Experts of a small language model: a sigmoid router.
Below are experts of layer 6 (counted from 0) of a mixture-of-experts language model. Rows are named router (the router's row for the expert), down (a neuron's output weights, with its number) and show model dimensions 64-95. Each number is 128 + 32 x the weight over its row's rms, rounded and kept within 0 to 255. Numbers have three digits each.
After each expert's rows: "comes before" lists some tokens at least twice as common just after its tokens as in all text. This comes from a sample of Wikipedia text that the model never trained on. Tokens count by the router's weight.

# expert 31
router:118091152111179126085118169138102200156139172103164137141181101126122116132089134136078156144106
down0:121089142107108064173161118132130136146134147052148122145106166130165070198158109122089172131171
down1:113101124158122131109120115153162139138132125096139133125127113165114170196208098157166146131160
comes before: " of", ",", ".", " in", " and", " to"

# expert 21
router:126153147130146181063123118102113135181113141115201153107114114124132156169148116151112175173110
down0:116143117149194089101146123151171113105164116153113078156096118094099112117112117179096101150115
down1:134139092074142103104074112132151126112175142166117131177141167175087136113163130147150193136123
comes before: ",", ".", " of", " in", " and", ")"

# expert 3
router:110136148155187160101175132127161150196119192135127142183145125122149115156138221176077135105144
down0:165127168130132208124134149193127138139158130177146086199107143148125088116053094111131093119132
down1:113128116137133161105107163095092102217101164119057148089191114123130151108077084156138118131144
comes before: " the", " a", " his", " their", " its", " an"

# expert 10
router:169137115087146137049139146154153135157097154086144132121169128111119114138106175126115071168119
down0:087123136138118045147161122114122189169145105117105146138092102119163121177109070151131154129145
down1:135118123122145174157128189170135108119129107090084160161133136169111179118070181121098116164174
comes before: "0", "9", " |", "8", "1", "2"

# expert 4
router:115143128155135153108123131131122178127085208090143196170136142138103115189087182129091124158156
down0:148089093130134140143103150105131152119191143143084149058106150156145096108188045167131106085110
down1:092136154124095143138082097126188166165099098112026074132135109140115121088146123163068134145085
comes before: "\n", "-", "|", "==", "The", "==="

# expert 0
router:153128124102154151107126143148117154169086203060128158138105150128161168164099222114079090156123
down0:115130101088124139136114153136110168095073127189153084163129078125137111172109136138150123181132
down1:105122102115150133120091132114128081072142124194133146135097121123091138137146169096106110172170
comes before: " ", "|", " \"", " The", " -", " •"

# expert 14
router:148127113093147083107084151110100124157089182082114183167164106115097129120118149140104098131154
down0:111082126159096102094150103142130117158092178164067143206121125163079161180134127167152169113126
down1:136124134168145167164104151128155173133152157183099086112190147102093108104125160167140081133143
comes before: " ", " |", "\n", "|", ":", " Team"

# expert 27
router:170094101094165104090135076109176187163141155031155199141139093121124132160090141139067160167145
down0:094110100105178136118069114106109115135122165093140174182138128167140167045167131122138144153101
down1:162116089138156114156122112129170119140131140074115124093107065101143115099137129071091150114093
comes before: ",", " (", ".", " and", "'", " in"

# expert 26
router:142153142161145146099165113117109166173086168116133134154138103121095119136143223182098145149155
down0:133161120121153139072116138146148139172169086136063165164188112111120121106094136100086130099202
down1:150192165172136143100133095135134042161191101128142169143102160097130159135140162107122141127122
comes before: " the", " a", " his", " an", " their", " her"

# expert 6
router:133112116179151111043152106087129121209163132109120166123145142085123119147075139158128118132143
down0:131124138129101188093089038102073062157133095122086128137133153159108178125193053168148151124081
down1:144169138189132137123114137051052096095148086130101142165225140123131166125150129126085100139125
comes before: " |", "0", "–", ",", "%", "."

# expert 29
router:139124152185154145093107122160161158166135170096137133119127106155108165144108151165104101122107
down0:144057180095119113104156159111151120112178076107157094106060132054094128177102099099093139110144
down1:140100112160118065133166055146107166089093151150115164095138167108080178125134094122088150162178
comes before: "-", "=", "|", ":", ")", "S"

# expert 1
router:157111177104123118070140084160076136168126129148162199145124140133162197142085206127130088177173
down0:144124115102152123142168182121133050094120144146072111083120105091142113094123094153152126114094
down1:122138125086106118146107128117109155156200112116106074145168166109071174146127137074138111084121
comes before: "1", "0", "2", "3", "5", "4"

# expert 11
router:164120168135092167118060094131112146136126158121108152133157134167149186123066156161145132109091
down0:098134149115097127087161101109157149117111103138109115105088144142146141084138162095098099134146
down1:155082107107118125137111088167117177130105170106161150122155167092134123157103157085138085144131
comes before: " to", " a", " be", " the", " in", " been"

# expert 9
router:161133175143138118106134063094093095165123144138107144161127135073177175167138143140141097131180
down0:073138099141116153138107143118089122083136140141129163132100152129079206141123129122143149157111
down1:174085132114123169116100156099112128059166128098135101145087127159201169135102114140055132113149
comes before: " ", "\n", " (", ")", " +", "N"

# expert 23
router:158123129104145135115131085147114164169126163068137142160145108133113182188104141206137068159132
down0:097155109071085122156134092162065109127122111084174120176090150102109090141082142149162155115072
down1:152153120105166103110114177091082129152206172122099143078103143167144139108156128140149136151119
comes before: " ", " |", "\n", "1", "0", ";"

# expert 13
router:141065108138171144076117158154134117203160133076174126125169148132095223217092194181110109133154
down0:117128140174149097143177182143135151175133102095055144142132078158145156085190198090162150141105
down1:135155132185108139124114120095131113123107172166129110142136067116150123095086140119107094122102
comes before: "1", "2", "3", "4", "5", "6"

# expert 28
router:154122132161146143119070124128154120133117166091157196100179119086135138177088187145112119146105
down0:097142174124074116180147119146159095119106159156102173088108174103131149126138145104102129091101
down1:121215154177115121095134153092152139122132134087120159164110123118094153184148137076123127129191
comes before: " ", "\n", " \"", " The", " —", " $"

# expert 16
router:162143111130114100041123076165164146181105133114103194178137096125161146182097132155101121149143
down0:152107139219124100134132148152141128130125109140154128136157127147140182157131102109116126112097
down1:137088095169175159180144081127148101109040123102113108100082143137134152105158078127092169177087
comes before: "0", "9", "5", "8", "6", "4"

# expert 22
router:114101151158133159078097099076193160133130153057160194170123144150156105215126130148102124170159
down0:165089134111149149153123200171137110123150178094142100212110118152153103112104093192159073158154
down1:137139135097141101112140118182142132119176090124171126137061105132116130140120147152111090124137
comes before: "\n", " The", "==", " In", " He", "The"